From a checkpoint of a small mixture-of-experts model trained on Wikipedia: 32.3M parameters, 5552 steps.
Below are experts of layer 3 (counted from 0) of a mixture-of-experts language model. Rows are named up (a neuron's input weights, with its number), down (a neuron's output weights, with its number) and show model dimensions 64-127. Each number is 200 + 30 x the weight over its row's rms, rounded and kept within 0 to 999.
Before each expert's rows: a language model's description of what the expert responds to; "mostly gets" lists some tokens that are sent to it at least half of the time. This comes from a sample of Wikipedia text that the model never trained on.

# expert 15
It responds to: Verbs, conjunctions and verb endings in plot summaries and reported speech about he or she, such as thinks, didn't, saying, added, but.
mostly gets: " AUS", " saying", "zy", " WA", " Santa", " relationship"
up0,204,151,155,185,179,209,210,188,203,196,207,205,257,170,214,192,171,210,220,183,170,221,239,223,218,233,193,192,184,206,237,230,139,206,172,174,229,207,218,207,205,174,233,205,273,182,232,199,253,199,208,219,220,232,233,200,213,172,146,200,200,228,213,183
down0,193,163,177,183,223,203,162,195,255,212,181,150,198,220,222,234,207,185,208,131,121,203,176,222,144,210,234,303,231,206,202,204,246,175,221,162,219,200,142,203,158,195,251,172,155,149,217,195,172,176,169,218,199,189,163,206,180,180,240,207,192,188,177,199
up1,232,157,144,189,213,188,213,232,230,217,123,164,220,179,197,223,151,178,164,207,274,211,199,163,179,195,178,174,183,207,202,197,222,183,256,208,213,192,166,198,225,188,240,219,201,206,236,191,241,194,177,216,225,177,182,197,271,246,152,185,196,251,168,159
down1,165,184,215,169,260,193,217,202,188,200,176,205,195,219,233,259,180,215,222,200,228,163,185,168,230,217,165,197,170,214,156,199,201,201,157,163,217,203,220,164,141,190,183,182,223,201,201,214,236,264,250,248,151,211,218,190,222,184,146,243,266,206,222,190
up2,191,216,178,199,197,190,169,240,184,206,202,162,241,248,227,208,154,154,183,198,214,182,212,236,257,219,223,238,177,156,237,178,189,194,251,197,212,185,218,177,211,178,283,221,277,164,185,168,149,241,225,203,204,159,206,199,235,262,155,191,166,232,162,168
down2,174,209,229,224,171,146,129,166,174,182,174,188,254,223,220,212,236,185,214,180,151,206,206,209,176,186,223,180,251,211,162,195,161,155,186,160,182,173,143,178,235,168,194,174,222,127,232,206,202,223,189,202,199,158,216,203,169,169,209,185,190,168,199,137

# expert 6
It responds to: Punctuation, function words and verb stems in past-tense narrative of conflicts and events, especially rep- in replying, repelled, repudiating, and there.
mostly gets: " there", " Ret", " There", " rep", " killed", " cons"
up0,201,203,194,207,146,282,169,226,237,178,177,162,189,189,204,180,164,178,229,196,193,190,199,209,251,206,234,181,173,215,146,242,183,200,240,244,218,227,217,231,196,159,157,194,248,191,198,212,142,170,192,207,222,206,179,145,158,250,198,211,200,217,226,206
down0,189,222,167,235,190,128,193,138,179,221,222,158,185,183,229,216,194,214,269,227,187,234,194,168,173,221,183,187,184,199,194,201,246,150,216,201,238,215,192,183,173,198,125,191,182,132,172,220,224,244,204,225,223,150,213,251,215,148,218,210,132,188,181,220
up1,147,208,170,194,179,196,163,254,186,172,159,215,187,238,200,199,172,167,207,184,173,248,166,198,180,241,203,178,162,263,153,230,186,180,199,160,169,166,223,172,213,162,204,253,227,196,157,188,264,213,210,238,170,190,226,160,152,207,161,160,139,191,166,141
down1,246,248,196,206,230,165,197,199,243,171,231,209,156,186,190,193,192,196,243,193,157,197,198,165,181,233,264,206,186,203,164,149,238,225,193,160,233,227,186,198,173,192,230,186,177,175,217,197,254,205,186,232,227,168,213,186,145,244,141,226,249,206,192,207
up2,161,172,140,186,147,228,197,176,183,176,195,250,166,162,213,249,185,178,242,198,212,245,190,240,184,224,260,181,189,164,143,207,166,185,191,190,176,217,210,219,224,221,245,183,214,177,222,207,207,244,192,261,183,219,206,198,197,242,201,213,221,246,227,230
down2,202,215,223,217,193,153,185,200,200,205,187,167,232,236,245,192,202,213,175,237,181,205,228,213,177,232,220,197,230,204,203,183,246,235,204,238,251,192,179,250,194,231,176,162,218,156,182,206,217,215,210,209,192,207,182,178,229,254,188,227,167,189,173,199

# expert 22
It responds to: Modals and verbs after a subject, mostly would, can, will, may, does, also, as in "Romania would benefit".
mostly gets: " would", " well", " can", " will", " could", " called"
up0,174,204,176,188,138,221,145,224,169,237,184,157,206,206,238,160,190,210,170,209,200,227,166,198,215,234,201,228,242,169,156,196,161,185,248,198,159,158,193,212,238,182,281,217,211,184,209,228,198,179,212,172,207,185,211,211,176,165,152,187,187,239,112,176
down0,213,174,149,177,172,164,178,173,175,191,161,185,208,199,225,146,197,157,142,228,209,148,130,193,252,182,162,255,168,238,175,207,256,242,224,204,249,250,130,174,267,204,239,174,173,195,164,190,194,219,247,147,228,198,211,199,186,183,200,141,143,203,215,201
up1,181,202,213,213,229,189,194,208,185,195,212,154,192,163,183,194,239,193,153,183,246,195,167,229,237,187,185,167,207,215,198,193,192,151,176,195,178,239,245,191,94,182,212,215,206,172,187,156,183,194,177,220,188,158,194,185,268,171,196,146,198,150,212,137
down1,203,166,197,148,202,180,170,220,195,154,158,223,226,219,204,221,179,162,230,219,202,205,206,179,211,149,196,187,177,254,229,221,215,181,184,156,212,185,193,178,244,264,271,142,187,206,190,203,188,210,183,152,198,220,122,204,194,194,204,217,224,233,239,171
up2,229,215,236,149,199,241,226,218,159,156,181,213,194,223,175,210,135,146,216,157,182,187,151,206,184,231,176,191,199,176,169,183,180,194,226,142,199,203,190,179,185,174,200,246,198,207,227,193,195,185,219,183,148,153,180,172,186,166,161,188,171,179,225,196
down2,207,174,187,224,215,200,211,217,234,207,145,169,192,170,193,244,230,182,278,226,237,212,203,194,208,236,222,215,198,172,213,194,160,253,171,166,136,184,211,204,153,211,211,212,186,245,223,222,252,167,232,233,231,191,246,197,205,145,171,167,161,219,190,239

# expert 2
It responds to: Sports terms and numbers in game records, player careers and score tables, such as home runs, recorded, career, team.
mostly gets: " league", " football", " Goals", " scored", " brother", " Brown"
up0,256,198,275,192,225,235,157,240,206,184,210,155,168,174,254,218,207,227,177,147,156,222,225,253,231,237,200,175,249,162,229,207,184,191,181,200,201,228,176,206,178,126,172,189,212,232,222,143,206,237,237,177,154,211,212,201,216,226,210,137,207,196,183,173
down0,200,264,178,200,190,220,195,215,171,201,212,176,211,232,142,175,199,149,152,226,182,187,185,208,195,187,208,153,186,186,183,187,227,188,169,154,137,235,186,224,216,213,196,232,213,223,280,186,206,200,191,200,234,150,233,192,211,217,162,220,239,257,177,229
up1,181,213,251,220,167,202,193,248,200,178,177,175,208,175,229,218,152,227,223,179,218,290,211,175,266,211,186,197,238,210,227,180,218,203,186,166,200,174,194,194,233,192,152,191,173,204,205,209,190,156,215,214,207,225,220,208,150,169,241,158,144,214,171,225
down1,232,211,161,220,175,190,157,152,160,273,245,192,172,220,203,252,242,219,200,226,228,189,193,205,149,264,173,224,168,224,204,219,164,253,160,190,227,203,227,183,155,237,180,210,227,212,143,208,201,184,198,111,235,169,188,169,210,202,220,211,225,205,193,213
up2,194,146,244,190,209,228,231,209,192,145,172,246,221,196,210,227,193,200,152,191,221,260,228,180,248,208,179,220,228,215,222,207,193,171,190,231,220,166,207,174,175,179,202,215,164,222,226,235,215,195,231,204,185,206,220,202,190,187,207,189,218,214,125,225
down2,182,211,169,198,245,190,195,244,214,239,234,191,260,240,217,166,209,202,194,205,185,185,177,205,171,159,204,177,175,120,189,201,216,213,159,157,178,174,151,164,240,163,181,266,195,166,171,145,194,191,184,169,231,188,215,192,200,241,198,237,194,202,221,190

# expert 14
It responds to: First word pieces of personal and place names, often capitalized, such as Nep in Nepaug, Dud in Dudley, Sam in Samford.
mostly gets: " James", " Mac", " Mat", " Van", " Ma", " McC"
up0,227,177,208,199,211,177,184,188,204,205,187,157,180,216,217,235,196,200,229,199,277,197,144,252,177,242,204,203,155,157,199,191,163,203,177,193,185,212,189,230,202,214,245,240,221,163,230,184,213,209,217,167,146,179,195,209,130,224,294,175,194,191,202,232
down0,168,198,208,163,278,179,191,203,204,186,188,166,144,214,185,253,199,235,243,189,229,204,200,239,208,175,192,223,189,224,259,183,233,185,172,174,164,212,174,232,205,266,211,180,212,247,157,164,222,270,245,167,131,169,194,176,177,214,239,251,177,204,227,205
up1,249,216,247,208,181,186,200,243,216,157,198,188,239,238,190,159,162,215,204,214,201,226,183,212,232,205,203,143,226,230,150,253,175,194,184,138,139,191,199,169,224,159,206,188,228,221,195,220,224,201,215,229,188,199,218,239,232,223,239,182,188,173,168,214
down1,282,164,245,227,214,193,169,188,199,179,214,192,221,205,163,142,166,246,223,227,179,187,180,167,201,187,214,154,172,187,222,234,202,228,216,215,199,200,186,188,202,164,212,164,209,222,205,206,181,239,199,195,240,183,170,206,223,215,184,203,219,208,209,210
up2,230,156,191,193,212,136,203,211,233,203,193,251,214,182,211,173,181,225,231,239,186,199,198,225,241,235,225,202,167,231,211,236,138,212,207,201,148,176,229,154,185,237,230,168,203,163,198,188,135,204,255,191,187,195,230,227,212,150,223,206,158,193,150,182
down2,189,202,167,169,210,191,224,161,259,223,245,234,211,206,181,181,174,235,189,212,200,202,198,181,195,225,189,178,208,218,190,249,200,259,195,214,227,162,198,199,186,248,233,199,204,158,198,191,177,239,205,211,188,268,195,209,197,128,167,187,220,157,203,190

# expert 18
It responds to: Place descriptions and route tables, such as home in is home to, located, along, road, slashes between US route numbers, coordinates.
mostly gets: " located", " just", "|---|---|---|---|---|\n", " along", "|---|---|---|---|\n", "-y"
up0,164,200,146,230,167,191,203,173,231,161,163,244,180,209,148,195,235,187,215,218,183,248,166,168,202,160,170,201,238,176,237,241,192,181,216,209,221,179,220,189,226,228,194,231,283,154,185,154,189,216,203,206,194,210,186,179,181,231,206,209,172,225,183,182
down0,170,197,184,127,243,204,178,180,146,210,201,186,163,199,208,152,233,184,231,179,234,198,224,216,240,236,218,204,239,225,172,130,184,276,239,244,217,232,204,234,219,172,216,213,166,148,217,164,188,245,215,201,172,237,191,222,161,186,237,197,222,198,206,223
up1,181,177,176,240,187,179,161,168,157,192,228,173,240,259,125,169,184,225,186,218,188,202,196,213,213,213,223,201,247,217,149,225,151,183,233,211,164,215,191,212,196,216,197,190,282,150,194,216,202,132,192,223,169,169,244,187,199,262,197,221,184,232,151,210
down1,219,161,166,178,231,211,168,205,201,221,201,153,204,160,188,253,130,170,123,179,185,155,195,167,192,199,223,172,239,198,228,174,247,213,221,155,181,204,224,187,207,206,206,206,169,229,235,163,237,184,237,203,237,192,191,194,221,181,197,183,175,238,210,200
up2,198,208,125,195,201,215,179,182,200,190,199,248,208,144,193,273,165,209,221,189,231,255,183,217,211,156,135,183,203,193,211,228,156,249,229,193,197,177,169,175,178,162,171,187,252,235,205,187,200,201,183,224,134,215,222,205,196,169,192,190,235,180,151,194
down2,145,193,193,224,214,265,193,210,151,180,243,217,187,216,173,192,210,196,166,205,210,179,158,221,237,152,206,217,160,133,210,223,205,165,220,200,184,200,216,222,243,175,185,197,258,166,191,191,134,206,183,148,233,193,171,190,174,249,244,259,184,276,227,254

# expert 3
It responds to: First token of a line, heading, infobox field or list item, such as Women in ===Women's Series, a dash bullet, or a year.
mostly gets: " any", " None", " gl", " Chief", " Gl", "ely"
up0,137,221,241,185,162,242,201,191,165,217,195,212,211,202,182,235,204,208,192,187,169,220,183,166,212,196,207,121,137,150,214,233,243,171,205,183,162,159,245,168,185,160,280,176,268,187,232,215,199,233,170,200,176,163,215,190,187,248,225,187,187,195,184,202
down0,230,215,188,219,216,169,169,176,234,232,185,193,196,213,212,235,210,200,212,225,238,186,167,211,239,196,193,227,225,246,207,199,218,254,162,245,210,188,187,179,188,211,169,218,179,219,190,172,168,217,140,221,242,167,186,189,167,211,183,192,262,203,228,215
up1,173,208,191,189,204,183,219,223,201,215,212,227,183,175,257,193,178,178,226,213,209,203,162,180,186,274,253,161,264,224,192,253,146,154,197,166,217,179,180,157,208,202,227,209,148,149,221,218,209,216,153,206,159,204,173,186,190,274,247,202,197,168,195,154
down1,223,187,183,237,219,163,204,201,185,224,198,249,202,169,138,157,211,225,156,173,172,243,205,195,194,260,214,163,189,218,224,190,191,184,166,175,222,203,155,163,282,254,141,203,173,196,190,208,255,136,139,164,181,210,222,194,216,209,187,215,136,192,229,243
up2,203,200,219,176,215,196,222,195,181,106,169,180,176,210,228,261,228,166,190,161,196,241,190,157,198,172,175,172,158,233,212,225,164,209,162,196,170,156,234,182,161,189,150,194,237,177,258,191,267,206,207,211,187,144,209,161,168,219,177,202,181,232,203,142
down2,191,198,178,258,170,244,192,172,237,199,206,165,225,213,244,189,209,179,176,130,249,140,170,164,196,216,183,190,228,259,173,227,224,164,251,226,224,200,246,149,217,166,263,251,214,204,254,193,261,212,158,225,191,230,199,182,182,172,198,217,207,194,224,184

# expert 25
It responds to: Prepositions, articles and commas before a following phrase, such as of, a, as, either, plus the Arabic name piece Abd in Abdullah.
mostly gets: "if", "@", " Chris", "-F", " whether", " Cons"
up0,206,206,237,212,204,151,236,238,201,170,245,169,151,174,254,224,231,172,183,183,182,198,218,198,199,222,203,247,211,291,199,216,134,167,239,248,220,185,208,236,190,189,179,190,191,189,216,119,195,185,237,195,203,196,191,187,284,268,184,140,193,242,220,178
down0,151,242,216,225,192,180,195,212,206,212,216,267,203,185,180,157,135,215,207,185,157,196,224,191,195,190,219,257,152,197,200,214,185,208,165,246,125,184,253,180,262,184,194,186,176,171,220,211,166,221,233,193,155,225,188,241,146,199,140,222,200,197,207,159
up1,204,151,218,147,166,228,215,226,168,182,233,183,200,209,237,179,123,170,207,187,246,174,199,208,221,152,160,153,235,219,182,194,207,186,203,263,194,116,183,206,208,156,155,143,204,128,225,225,160,234,206,219,201,171,164,193,240,222,186,219,163,159,176,209
down1,217,169,196,151,212,217,241,193,183,169,215,207,188,211,166,181,135,201,201,224,217,156,215,166,202,214,161,206,242,202,193,221,253,205,202,236,238,175,155,156,179,179,149,202,179,182,204,218,167,208,197,201,183,120,239,212,195,234,172,199,265,167,209,211
up2,170,249,206,214,195,211,217,172,195,191,200,181,182,174,180,162,216,173,205,196,207,202,252,193,188,230,199,218,245,195,259,182,160,156,172,165,208,201,203,193,231,240,234,221,189,238,219,184,207,231,205,212,202,237,258,214,236,217,153,204,228,194,152,176
down2,191,231,215,209,227,199,209,200,154,258,193,195,223,177,238,186,227,191,219,225,170,225,197,202,178,217,157,217,229,164,164,180,192,152,194,211,168,180,184,156,257,258,228,238,156,139,162,171,238,182,185,179,192,225,149,187,162,206,193,249,209,135,239,206

# expert 17
It responds to: Genre and media nouns describing works, such as fantasy film, visual novel, drama series, plus cell separators in entertainment tables.
mostly gets: " novel", " SWE", " drama", " series", " book", "ively"
up0,196,164,211,251,238,212,130,180,182,204,183,188,162,206,170,185,207,235,215,201,233,247,246,175,216,185,230,176,159,287,201,252,163,172,216,234,223,217,210,212,148,212,178,185,271,209,189,202,220,272,214,202,139,168,192,214,199,189,203,142,200,157,172,212
down0,231,204,186,230,242,201,217,257,235,198,213,217,188,207,251,141,187,224,210,198,230,189,242,196,189,184,205,237,161,171,177,166,217,250,155,200,266,182,195,159,223,197,234,213,187,174,211,198,208,195,119,199,210,174,202,236,239,169,226,196,249,190,218,212
up1,202,220,200,168,160,186,220,152,212,195,185,213,180,199,223,171,139,232,178,175,216,204,168,188,196,204,189,221,210,204,202,194,171,217,219,197,241,144,238,171,173,217,218,199,215,213,250,238,190,219,137,243,212,209,201,184,166,215,181,190,173,195,145,239
down1,240,227,225,172,227,169,206,188,164,179,167,167,221,115,183,144,216,175,228,207,260,216,168,193,242,213,212,183,201,219,218,161,236,199,191,213,198,181,225,207,235,207,245,148,174,183,186,215,215,193,215,228,177,166,146,224,229,230,178,229,197,154,189,211
up2,200,141,210,187,196,230,199,181,272,183,210,216,217,212,162,253,175,195,210,228,214,239,164,209,166,198,231,249,158,216,143,154,185,160,194,217,170,189,215,206,238,218,228,175,212,196,254,217,183,188,147,154,239,180,180,138,208,166,155,188,198,243,141,195
down2,250,200,252,171,161,194,228,184,166,198,172,192,223,177,196,192,206,222,153,209,218,187,208,230,221,211,140,208,159,211,180,201,225,221,266,182,172,271,212,165,210,212,227,155,153,226,155,207,216,231,253,182,174,202,191,206,225,206,201,213,191,187,194,208

# expert 10
It responds to: Common nouns and noun endings right after the, a or possessives in descriptive prose, such as vineyards, statistics, information, service, species.
mostly gets: "ization", "ness", " town", " Airport", " services", " service"
up3,236,222,201,185,158,196,214,253,192,233,204,199,172,251,235,261,183,135,203,191,168,184,180,250,237,216,237,163,217,195,153,219,193,133,195,236,198,174,188,239,172,182,177,164,202,158,193,230,212,214,187,226,216,199,173,181,236,229,239,180,171,211,236,201
down3,139,174,183,223,254,255,238,214,181,165,235,231,183,141,198,144,212,218,216,207,217,229,269,143,122,231,208,220,246,199,224,163,267,192,128,172,189,230,171,105,177,191,237,227,153,224,143,198,233,164,218,166,205,234,210,233,132,193,166,190,168,169,210,190
up4,219,239,234,210,192,207,197,222,175,170,205,175,170,213,243,207,233,214,248,161,160,219,227,234,228,223,266,190,171,168,173,210,166,178,189,185,171,181,200,227,139,141,171,193,211,119,193,203,190,204,203,206,191,195,197,222,257,172,186,194,192,142,178,165
down4,207,170,162,173,206,206,205,198,210,193,162,218,180,217,175,199,208,135,218,256,218,184,295,158,187,222,168,196,204,198,258,163,224,198,162,239,188,196,185,192,129,194,186,238,189,267,162,150,247,192,219,218,186,182,217,170,219,173,203,182,179,136,228,215
up5,111,194,185,217,177,193,218,206,204,219,189,151,188,217,235,171,205,202,210,182,238,227,209,223,300,197,170,199,192,209,188,217,152,157,225,209,240,188,232,243,214,165,196,135,212,187,185,192,171,171,162,176,140,197,226,166,174,269,170,192,156,217,208,181
down5,176,197,206,196,221,186,207,153,176,216,214,211,175,155,169,193,242,240,192,179,207,220,197,194,145,152,225,220,197,243,181,216,167,161,174,187,182,243,183,169,219,202,169,184,254,184,200,191,190,169,200,249,232,150,202,171,177,213,120,170,183,208,151,190

# expert 5
It responds to: Parts of British and American place, institution and honour names, such as County Durham, New Zealand, Knight Grand Cross.
mostly gets: " GBR", " ENG", " British", " House", " Dis", " Air"
up0,254,168,143,143,188,153,231,213,239,205,150,204,199,165,194,175,201,174,160,180,182,257,162,207,220,200,200,177,197,174,188,192,215,214,248,184,156,187,206,189,173,181,146,188,209,187,160,199,206,234,210,243,157,160,230,222,181,227,206,162,201,238,229,183
down0,150,178,236,232,200,261,226,193,197,161,175,224,275,192,189,193,192,273,234,203,195,198,216,184,141,214,179,196,210,223,205,247,186,245,171,252,174,195,185,174,187,189,214,243,225,199,144,204,218,222,234,209,228,248,227,141,219,223,162,201,248,182,189,241
up1,163,173,148,222,213,191,215,188,234,233,186,206,178,244,178,185,207,223,184,202,294,222,172,246,218,166,211,179,255,252,177,190,217,221,221,232,165,139,221,211,209,204,224,253,212,215,173,173,204,206,202,205,191,200,194,217,228,145,193,212,222,174,190,169
down1,199,173,156,220,198,203,230,206,243,225,143,168,160,210,151,248,192,217,250,183,190,216,216,191,203,202,163,154,151,223,170,200,160,196,211,218,210,189,207,219,266,248,192,166,201,181,212,174,209,231,154,231,176,153,187,158,226,160,249,177,231,209,233,199
up2,203,162,176,210,223,202,224,217,226,171,154,233,204,240,237,181,141,175,182,185,215,225,216,243,144,179,174,231,181,218,201,207,154,180,161,186,230,222,194,194,158,220,164,209,203,226,150,179,222,190,217,247,195,196,198,167,221,163,256,185,227,204,229,194
down2,218,198,195,204,185,217,148,208,180,222,210,178,159,220,160,179,198,195,197,232,206,205,208,182,188,191,222,186,157,184,217,262,232,180,158,171,151,210,190,252,232,188,201,135,173,197,172,169,145,210,175,213,172,166,186,224,216,246,235,130,187,200,235,218

# expert 13
It responds to: Capitals and word pieces in German, French and other European names and places, such as Badens, Château-Thierry, Lippold, La, Sch.
mostly gets: "ä", " La", "sk", " almost", " Ab", " Sch"
up0,209,178,224,240,201,177,210,203,210,193,187,216,173,204,208,168,130,232,193,260,176,197,242,205,200,224,214,237,248,218,187,206,196,183,240,146,279,190,184,204,279,182,261,221,261,189,233,197,242,149,150,208,206,219,167,149,169,216,170,201,212,198,195,200
down0,260,234,215,201,211,238,214,207,161,239,178,178,176,181,253,214,227,163,228,172,200,204,205,190,217,190,238,186,212,184,176,176,178,203,215,258,197,224,237,213,135,244,211,153,208,197,155,184,190,208,205,180,207,232,187,267,120,181,196,171,209,166,174,177
up1,164,218,234,158,144,186,213,190,232,174,212,190,184,204,209,239,170,229,241,222,229,224,172,187,199,248,196,217,227,170,166,188,142,130,193,193,219,130,197,225,210,188,195,184,235,176,225,199,189,169,182,160,182,215,214,156,172,219,259,241,193,221,170,185
down1,237,175,175,207,218,248,238,219,178,185,198,205,197,219,207,165,218,179,195,182,195,192,223,167,204,185,237,224,223,182,199,225,155,194,234,270,209,182,167,210,198,207,254,202,250,203,206,196,225,207,237,213,201,183,239,208,278,193,210,212,209,189,183,217
up2,179,249,237,218,205,201,182,187,198,202,214,185,181,211,260,236,181,196,203,228,234,179,215,232,217,132,193,176,134,237,199,188,173,228,190,185,235,190,216,249,209,183,269,201,244,167,221,219,147,230,290,235,175,148,223,214,151,151,184,198,160,242,208,219
down2,193,160,145,194,209,213,158,155,197,224,151,240,205,215,206,189,210,163,211,240,218,187,192,195,223,157,188,189,186,230,243,151,209,212,146,225,211,201,227,205,149,181,215,178,213,184,239,181,175,167,208,273,135,210,156,178,197,184,239,220,204,191,193,206

# expert 21
It responds to: Middle or later words of proper names and places, such as Area in Washington DC Area, Mid, State, San, -wood, ′E in coordinates.
mostly gets: "″W", " Mid", "orm", " class", "″E", "wood"
up0,227,198,172,227,206,209,155,191,187,163,193,178,171,215,206,210,229,188,209,272,221,218,156,192,221,178,245,191,241,185,222,151,162,192,191,199,205,212,194,218,245,197,166,170,305,180,179,158,185,187,204,254,193,241,181,130,194,180,177,216,200,231,199,240
down0,175,215,163,215,222,181,200,210,230,185,206,234,224,191,195,198,214,230,251,280,231,215,154,216,165,196,199,176,182,239,199,159,232,240,146,193,229,237,258,153,165,207,215,181,235,237,180,197,213,198,204,152,195,194,192,147,192,231,237,199,225,217,156,212
up1,201,231,225,190,200,183,239,185,216,223,181,175,201,226,201,246,221,145,151,178,252,227,187,185,197,184,161,175,240,186,172,194,145,195,235,217,143,221,191,202,213,215,213,199,242,182,237,199,211,185,153,225,209,177,222,156,178,174,202,217,200,243,154,232
down1,152,225,233,184,199,230,236,226,230,205,177,188,201,168,212,201,257,167,168,182,190,179,198,177,206,198,131,279,190,156,191,261,175,126,246,169,186,282,198,235,212,251,179,183,212,183,183,201,205,156,183,229,172,224,181,227,194,155,176,185,234,194,231,235
up2,197,226,207,204,214,185,141,230,237,174,192,172,188,264,234,199,255,134,189,222,212,250,203,235,229,186,218,162,213,149,135,215,195,210,241,205,232,204,190,198,142,155,191,195,281,200,157,171,206,228,158,207,218,226,195,189,193,232,161,255,212,191,229,171
down2,196,233,219,232,229,159,206,271,187,168,174,232,168,118,197,182,228,169,254,218,218,218,223,209,177,199,222,198,190,168,182,170,253,197,153,274,181,235,208,204,183,191,224,192,209,221,172,216,241,217,177,274,215,212,230,157,191,220,223,225,251,157,224,195

# expert 11
It responds to: Field names in infobox-style key–value lists, just before a colon, such as Head coach, Position, Died, Publisher.
mostly gets: " JPL", " MPC", " Candidate", " Coordinates", "|---|---|---|---|---|\n", "weight"
up0,230,188,252,197,208,192,211,243,229,178,225,201,195,248,230,222,155,150,174,228,156,224,146,254,169,257,244,136,213,197,172,222,149,175,219,209,220,164,196,200,180,143,249,214,236,180,167,221,191,219,178,168,170,186,201,201,212,191,228,180,199,173,191,199
down0,177,199,220,190,192,220,230,238,200,220,218,190,184,202,218,227,171,198,203,202,120,174,263,190,168,213,216,135,187,207,207,162,208,180,200,209,213,188,159,174,258,194,275,213,245,217,180,192,201,195,231,197,246,202,150,229,221,153,191,178,156,218,194,216
up1,157,202,172,204,145,201,150,238,189,189,220,176,244,181,203,240,189,220,227,174,254,221,191,252,247,214,198,173,182,189,213,217,211,223,221,223,229,197,208,219,239,174,165,222,245,206,205,165,150,179,228,265,185,209,216,217,185,170,214,173,238,179,203,201
down1,198,198,205,245,141,175,206,141,221,148,210,213,200,201,203,206,176,163,144,197,173,231,213,208,210,171,159,186,216,192,237,192,191,203,204,186,211,218,169,200,206,186,227,197,138,209,243,181,210,181,151,180,204,196,302,241,202,224,223,172,214,212,231,198
up2,197,240,215,200,154,215,205,166,195,228,193,175,203,236,222,156,178,164,169,182,241,144,176,178,194,189,198,150,216,175,214,213,173,189,225,225,206,171,237,220,144,200,196,188,234,177,215,182,187,221,192,242,212,188,218,144,205,236,156,222,232,227,216,209
down2,224,193,158,176,242,227,210,208,220,194,226,244,201,162,224,175,202,191,187,191,226,192,200,174,229,234,194,219,204,228,193,228,228,226,204,191,181,122,229,210,179,243,221,157,220,139,213,209,165,199,194,203,201,221,157,130,213,220,176,154,179,174,234,240